Experts of a small language model: 425M tokens.
Below are experts of layer 8 (counted from 0) of a mixture-of-experts language model. Rows are named router (the router's row for the expert), gate (a neuron's input weights, with its number), up (a neuron's input weights, with its number) and show model dimensions 0-255. Each number is 128 + 32 x the weight over its row's rms, rounded and kept within 0 to 255. Numbers have three digits each.
Before each expert's rows: "comes after" lists some tokens at least twice as common just before its tokens as in all text. This comes from a sample of Wikipedia text that the model never trained on. Tokens count by the router's weight.

# expert 1
comes after: " ", "\n", " (", "0", "1", ")\n"
router:083158093138151155116069116089113125114096142101144112110170112063093108143150063041091139135157123115099119107132139147104041117147148174119161112114120114138150175065149133118113193101150127138112114117148163135142169132201068120166121149098105094160098130108138130157137097125159197118158077179103091157134124159174146152195146137135138204082123138191125119101140141069182100142197114091096086129150153119112122150170103130127119091157136138099148113153120144121147106117080074131079123161138081070158135149097145134158119175064145116155134104149130115153175132161104136151049161188150119112097182060132151125131117145116116110114064137081132169193109079080149168119157120173083122073186098055129110095123135121147093125073083102156130160151098161189120140121099182
gate15:105106105118142157094065118128169153120124140088144167122091192122132090169118109101121074193119153118120174123106086118138129112137151143181155058084149116177070135078145182124122139113151125101210094087066153108104161127134052112100152115190114099124085132101098115128112114165113150175079147083108120129081186163188137116137104109146202076139126115092121129107164147163079176098160140088088138092104112153136140059139134063079155121178155113150086173113100193166143163122098145131119129121187136150160149086119091107111108117089121153173147183154092159159110105098152122145098141119147091136103145175058174124085177119134089105174121151133079145118116122187133105124118121123129060142139131175116224121146146167141094142141135164134156143052152168122101119135172068
up15:163157148093155099142159103155186155129105148089098138124137097110155172160122122121097106045134128110189114117135159067119149140071077085125104153162123066137123208175123164103025079122124153127170152150154106084090158073128114152146103121171119132141090156164128123144137120149093131132081177135094138159098086097129089083177070078134172132131068126109100176135160101143163154109163227126110146162158168184128083110154145163127100160109115155095125121141114107092118173125107120134150084096134172107116153119117125144128151058133184117133129097068129153128174118148106183140146160102072169080131157156127129157098161137126131082117113149150124103134134133097088166131116123126081107134127180112129233136125093097179161125164203112158095155063164049134089096153129109
gate16:127094126244176035150131143161125113120185122084155088150147151164086153071078103134137149157111114136129153177149178117111154087134145123111082131126100133147116149124141168158095108163204121154165134107178129167109148124178132097149079141174063140093128122103144124178138138130110139093099103183135134120154141097078112074113078180117083132111114127124106107164111174136117127122059097172140106117087095040129114129101184068084116160154140126137095135164179094102080101158161138104102119174076179101099088107147129111135097082132164167105143114115135132096178123146114135237143124097120141192197117091080123104134101102113093151123113112136172079084099216136168081177155134148184136132166133153086166138164159134111148106100128139093138086117151124157117122129132137
up16:130178140126109123140140091104159170117109129124108133154080108129144097135145112141066134129165098085105145075109139154100124134137106171136183134140152113147168104149104085142169114121127098090138112123112167109101103179108165207084111113108131147147135047160067098079114139083164162118165145149123166112142123131100146138111116078196177098029136140158131087076133097104067187173159184134122135113174131116103152137129119119112095177137086057082109193121090177124147062170073106114107181129115173146185125128144160110090099159119129117119116069140081127113158136136142125057188160173128122066120077122200095180085103168145090139081137107073177137168079094088114155113127102157118097108145162120158122154098091155083153152134123110105135099165065162144077117179096116
gate17:108160124150113088098165123141129120162066113178124156102123127137106151114219152093191086108132148175179116124130141123162135132120075080139143121138114088083145166130141080170130062123115113183104111186087078141159161121129093037096119172142152153118133164152126126087143124130124145150153179123148172114210108137119108115149124167119170149098124140117087136176165165107126096052083117126190161135174155107120144105107135148181105156093123121180196128084095253156088120134194131166100095135148119102213095139140148067150121110128098117087139142109093133115130066151167143124095074134139148088154095141116153124154070101154116105147097190160112128135178096088132097178104099092112135120136117103078088133179111112118092131142099166152129106175105121110149154073078165
up17:094099131165140140159120073125158138138118107181147132088163086111155109133164128078102129045076075110145153116107137189070160165152134078110113113183075067068130127109158112120124072123133112143168193145082105135158149113093158134076082090110110117137147045166123122093160113122185119121115110103105101134130131109091087124191111176112118108138208176126098088099163151172139172178127153096174054150127099099110148130121215140128112154099200124149172135167113148089095113135144101090125138095098103135132167109152179125130152199154160076079186112090058136144076129133107092168115180119175133129108109133099154131136143133144121125128168164101107142119113147160066115137096110119109123135147061120084112221154093141141108081108134155133164146130110110142059123100160152
gate18:115099183126134128144116119098143139155095118156170114091090107120065113134104121074120173169170154099078131168086134156110151147110163132137180188136125150074121125155127104111113163125162157135089121123144092161107118133150163093139139169133145121097134132118133111180114154127114102141101050104181142213134122159153112116101111144202104117140163083170140137148180091091074130094187136112116112123140100134103158112126157063119108076133162068168082148150123124139048082129085119165109116151137148128126146048086068082148186169132189120114053120146134134147178158064071153169148121114104142117067115103072120113183061119113148133145079054077143131141153149072159110114150071115154135145104156136195126086096118110073144113126136089187116155120144153137049165089136094
up18:138160144136186092120196120150086159142097089133087141125159066134132131084148123141134108120080135158141094108102142091100140115115127164177123112111137131148093110164176160137134131168142040085146140107061156139119147161122132194120110109115118135148147135144071078141166116159191084132173137083156152155065129124104126121114110078138091077145166150116060089093123156161137128090161063139106177075073148177131159139136103156119115168082139152193116090172120099088131138162167156113117102089122096146123110134079118132145132135122163091129081206069058117157118118109089135161131166158161185144150104079173159158120161129179160063099071154085168163125143123185138117095103143097147173135100106196124068138160119135077203118121098125161097111039156123117094084135146143
gate19:157145163141130126168121171144067146122138102119073103132115067067214157085099171096134086124145143141099192116140117037132125098111137130136131097143147119147124110101121180133070110170158106194119097102119162129095171138127143172099155123158226118094081107077117139130146084139132133156065109156143101118131113121167135156103127084126130117141153075138181115159115146128144076082124097105136129160090143120125124145125124138066209166063123166122125120154113019128099111109195156131180149161152173156123128106164102131159132171145154130122108057025117137194142144093112124099073174098146115103132127136089140150138085138106135125096108138129159124099137135161178177140068124132127139135164152128124166108151118082150140109135180161156199190065163079144092151134102142
up19:144155117132126065076141180176162106096132130120136141106163165119084140110089124151174110177175076088164167143062111134139170077110140098141077075104061150091193098098133145134117210141106084114098186114143156136184085106155116097136143152134170153111083116144144117103153133112080124046187150137158168168138184165169114115148116135084119126177088092126164122167180130078121095120098141103100128071106143131113101113129145109075097134146196119116135130061171170148131155101136090123099043164126122113151125101154155106117100184105156103147079138113123137164102126118113125098121138105079093180122122153118181118117047153068043152139116132206144137111159142132131072132119141134144109169092151121117173102136175121180100156124135147123156122106130158088070160063119165
gate20:189126176139180116193119140161083132129115123079094152198143146077152109167139161126159064087076187135139083113165141109122160098146106115127114126106138130158107121085117126127165104121126165174199109207107115121140164136093092094087147093187159099169122139158122122116147101132155138123141154124182085136120113083127161104112126127083140173146132138055099084165175106160143154135094068095129082131113083106155185175124179142128193142148071123097149109140147079123129149099183162087106165090074130152145090065168115097111147144124024125143183114120122164156133119153121118099154122196114164127167114180115183096124138077104148103172205144146125105066078088182138139148106159094124115179158089155114118137136077129067126093175132155113105097123158131170158118162126141
up20:070162120095174105121134100068110106149166108134172086075125068147146152132169112105101206174161082108103125130061148159174082218124154148044105167127191151094128115115131105106086130129154124119107135074154136095157144124101140171139131117092075187139102129173077149153094119129111143161142181117121094134177136120132103147092186140146118108098172123162131133143150114122133137142175214162090127109098164152117065129174116102111120090141196148089075135116140198087163153129106075131148150134094098124142118150100128124132181159160187145152126092136176146071140138128113129064085129152177159141065189184144129127176104139138117170129150088153135094166154171098085114099147162185128100125096122052165130097101137084119139108085109117174134175162098092109114147116084139
gate21:124122158168113167107116133143175145112126083119093098121109109152121105125162104121151144102125162145152176097103119124165154100149157126156091125151143107193100142161174126144108154165158189088154156079127191127115090109153167145114118159101122086131121161118070135158092102176161145082178145111146173121100111159173109028130075135122181107118168046117076157092096123109059088103110108110106062153123098106153139149127183129060162111188128164151113147151119142235120169175073120155129131155134183162091114158137093173109126112154146141137151133117133136084151190129103121186155157153112112131122160169114174120192118076162141143084125117108106099075154103176100114127176147161148082082118161096157145105060089142118145103171109121215141044136123119129140122154165076
up21:101172139115088097145160073093092118128182148123170140162126129131146133106118121154127132115096121113110103167074070108118106158078098150109182127151131127089175129116160100143164122073132114089182185166073110072110122069096142090117109142162114149101156160137178138091173134154159189161119110127102189156131153159043140136135185129116112103156144135155093073148154136138201089113120172092131136158120117143094206127079084135155115151106067094160121147123170175103138089110076112097062168120128105148139101092036161096154140161151158137122150190107112108108077095185154131116110145145121114181121124097119145157106190135098087092182181120114156138119132123109183141144192194186144155066110128098095106119146169111112059155164149133064142150125077140152086104148133103
gate22:114175099148118115106135129135108143094127115056190123113137158133098156108125134018144228166149127102136153135070102133120130104115153100130140137094076129118132105119111156079161161202209165145157166090118127145073124042100138141178091136101110119082139064187150124096101145153110139113137106116146142108095175129171017100061140105148098193136058163148105123126145160208110143130197150112067135186139184105126069060186127112090069133153116164089125134102118116092098168134114170129136128113133105099141158139100094159108155112118103111142116161134143173109103139144106106156163131172135124143079099168111101115088032119113157107096112151146113128121133106081136127114138144079105123141093126125123102155090158091140133135111159116131182123164122107121170112111107171
up22:141097125151124182163127116138133110134111177191108120138113122105184093087103092154089112148139102156162147178132133175169140133089135145119121144102094151121112160165151119083223109147102093126159124144135097119138158109123187070148128158098135144096074164145145160113195133129090128125106163106128074123104087186100141132180043076171112114118178155072099106155098087154190154135066078115051098115117104065141126118132174118112169094103125167117111173135150126140080124193160131111099126173072146152162057099176193148146061123127142144077111152099079122150129133066159119121124160124112108142122122086201148135133103102117114118160155116146098130139161167176118108115115122080141184203155149148138144127157174183058166156174105191127136143108160116081112108081150149
gate23:139120199129128070157124137074190133158097139081144139148066086154091075168098170131154128095203130128128134161093156129202156170115115131161083148099132192126157102118149069122118132131119131128135080182122115161133136208174137123153142104126104103101096088109184148091106092141186134098170117086157100131172137104096134076097074098108114125098188169076093106171070110139139104172116170123140159151070086136073109137130083116125162077093103182163142116102133121139140093136133168170140121082119178140120128116067139060129119164152126130127086192112056084076074112127157145073147150072167085129066136081150127089143168122178093080117130183121092158098101111116174117131086133113159161171108137114079174162141149144136123120116116104170121168141138112098100155137165111
up23:129163105116078087149196183139163126123123143123168111124141109171118158115085134142127125132194104105194105157069200125180190121139169101144152127141161102141173096149146120077121123133149111130097176069164101045136144096110109161121141169125129131127108089119057114117145102101104080098070118147115171062117113112149074111104123107120129155175135129113114122110161180118147096165094111159101144159090204161120076087129100118140129114110159177159085110120093046146140174129160120099163225149110172179102119120155125182109143148149107115085079169093101167096136122127099098126171112148158143105162136097114079103115099109088159201146086166178099128094104145114123084120155108087137118173108111150118172137132116152035115159084159087188119101101161048150136143110107131
gate24:136138046064176173113118063096145111156148182146185172126066100095086168116173154158133042117143119149144173088139100156115180137178165070137093184193131121116139110158083109169103140117092106102130148142138119117120134128090151118073137109183121096147153190171167082111138130152193168183102124130100134154131147080188120138163153125118134103094096160113101158159134144079105104110105129135176109149128153117132081120122151119106119148170112149204148142120043157142139129172120124173045115144169114134141193141087148159079166102135120144135194056113172139128138190114154159104148070114088146104117117134134173073100115123111173128125139132073073140125168142176088152199165180166095101105143100089123113157164145129132134097127152131164114114150107143108085109146123171
up24:121132123133111092141131191153119112094109056133093113075156117081175128152099195101169136116155120095055074109113201136121169143096115171153107132077170141078093121171089115089184158039191155145129131092131137086148154143106142119111154133077177125073092137183140105148140141101172064164131175146177114153091095137150116134102116029163104135112162063111181097162183108154077132153110123200123136087114111159153143074172135202130140087118091157127122085111106117132073121145164100094144123096182139136138109102164122107101146165093108122112097103129055134192121094138125131143110118122099124121136195133101170130174147154121150154109111134138119126119173158145141140147149075087083107130141119160120157177125141157190148145116146132130160072103128115185150098178189098
gate25:072160140051135076143163081184133140144147106179164093066134143210117135154150108129118129121142089140039158139177129152111153110119105121125134085149159096107141140146099149132106144127195197185126106123144148114166152100137120144156073185136116177193126134117135135113102109126181131092153116120091125108175087111144129158181141136161097142085140110167127114095177135111096107104140088125133096091170108107132077149158110116142170083130126162042078092122137200145132146057135061191159097095155112157185099135139112083187158131110135189112086101183123153102190112145065108123146153167138160118083078106118119101127180141117147140132129191163115133132129088072130171105097146124135155106148107085138125145188110130039071135137123173155097161130124116123089175086095116
up25:144121117184165142142142208131117119143163147108151118107143175139157109090130170145109123175166114156107105127149117129132129143116084186197160176153151176137167084176128096140133107105054159125157090114104119141095088143066095137150125107129096116070158166120113134073124131136121111130094147127102164117124167147108128084092165107178197098174152163104137081159064108123093109187135144162126142090092156196050153153142108131130131146060055125085096156162092087109091109158138188178075161166059184106174123146140171148117087112120085087143150131091156100122136172122137063184132088146119125074101103075098108076113106123150043134101140144104117099129144151077149127135133117121164116164149144166096079124149159082138089111112147134074104125046139153088157127094178127
gate26:130135140137135082130143139062133067095033124155159183145109129116164132095129104145213096104155121136146125131107140109130071157077113123115100157129167130094114097094141150126129130135146130124083130080182107140126130172126082158107138200093145179122100150106100159174151153149107148114059167143161145079124124147174096150114177102066111130135136170101155123122145138137182128087133074126123156150101184146174152163122121167160131131139090145149150141127138120142151109154128115153138132073161098105096111187142092203171133102112110181167103174148211082146115095126201160195155133055129193108123133137126157112115174128131109085131118108118127086132072084111119189156047102099111165133146107127110153065109158178047155133183116196089167127164090137127176130087080127
up26:079109116109113143185100120167100125127079115099177065153094111113137142117117135126099125119139108142120103158152136132160087129132121161161161100108176156179126070136099153152124179152117149064137071138138169069132122127139094150167127150125094105145135081135088030099126104144105126123132113157109143154088113140122138117077146147131175136130173102169076096121152100072116146119167128211087103122140111133185153126138123079111115098097104116155166108219093150152076094133083106168057168131182062109073132179103095167122099203110137223157141101151192151087180102148164135095055132131111125100113144118180106127172133136126189168091118143083132155146136138143080130102094103119135111085078134104174083075135156135140134133148172131151166119134128122127143047185071090
gate27:141110146140109141132164079088116117108179106127148167091056181154163097124154134102122107120059145170103144108088096096148142167145191138167087129141146111116117072088148178111105162107127137114116124151104109132126160069141092091114155159232128180102102167049120123095152132105153102136106132132071175140156143104111159109129122155113079143157165110140186168220112183125148121130130129124153150117104136112083134121167109152114079117071142126122145147107141159076135135133155159091065031116157088126085106124133154132171118121094104161128189160109159086065190088082140111136121089129180070146127123127090134122094126134137131146169142144177110186127105118045136146125160094133160156062137064182189086074133125121115170118182130113144122106110101136126077110157101202
up27:094159135095122128177144128117109111083118119126166102039118164141121121149150150136204136080114128111082136183143098151132126139092099161051194165120183126161114150145125133141148170164124156120132142159083200116114058131132127153126107144156143122131146085171134082114100137091115147138147096101122118155102107150052120105131056137122099100081122132143096151110146086153095116134124094129049125109138151177109179186134143138135145177128145108108095037172136116204113173099151108123099120119113108068125086107102104157144108126130185147205084104152085110106117026122050120185110146152072154099099113117125122125110129081083128157149115048159147141148111127098113139164122134133135140119123172129201140122160139120062140076104148160127202139146182183110175141094093162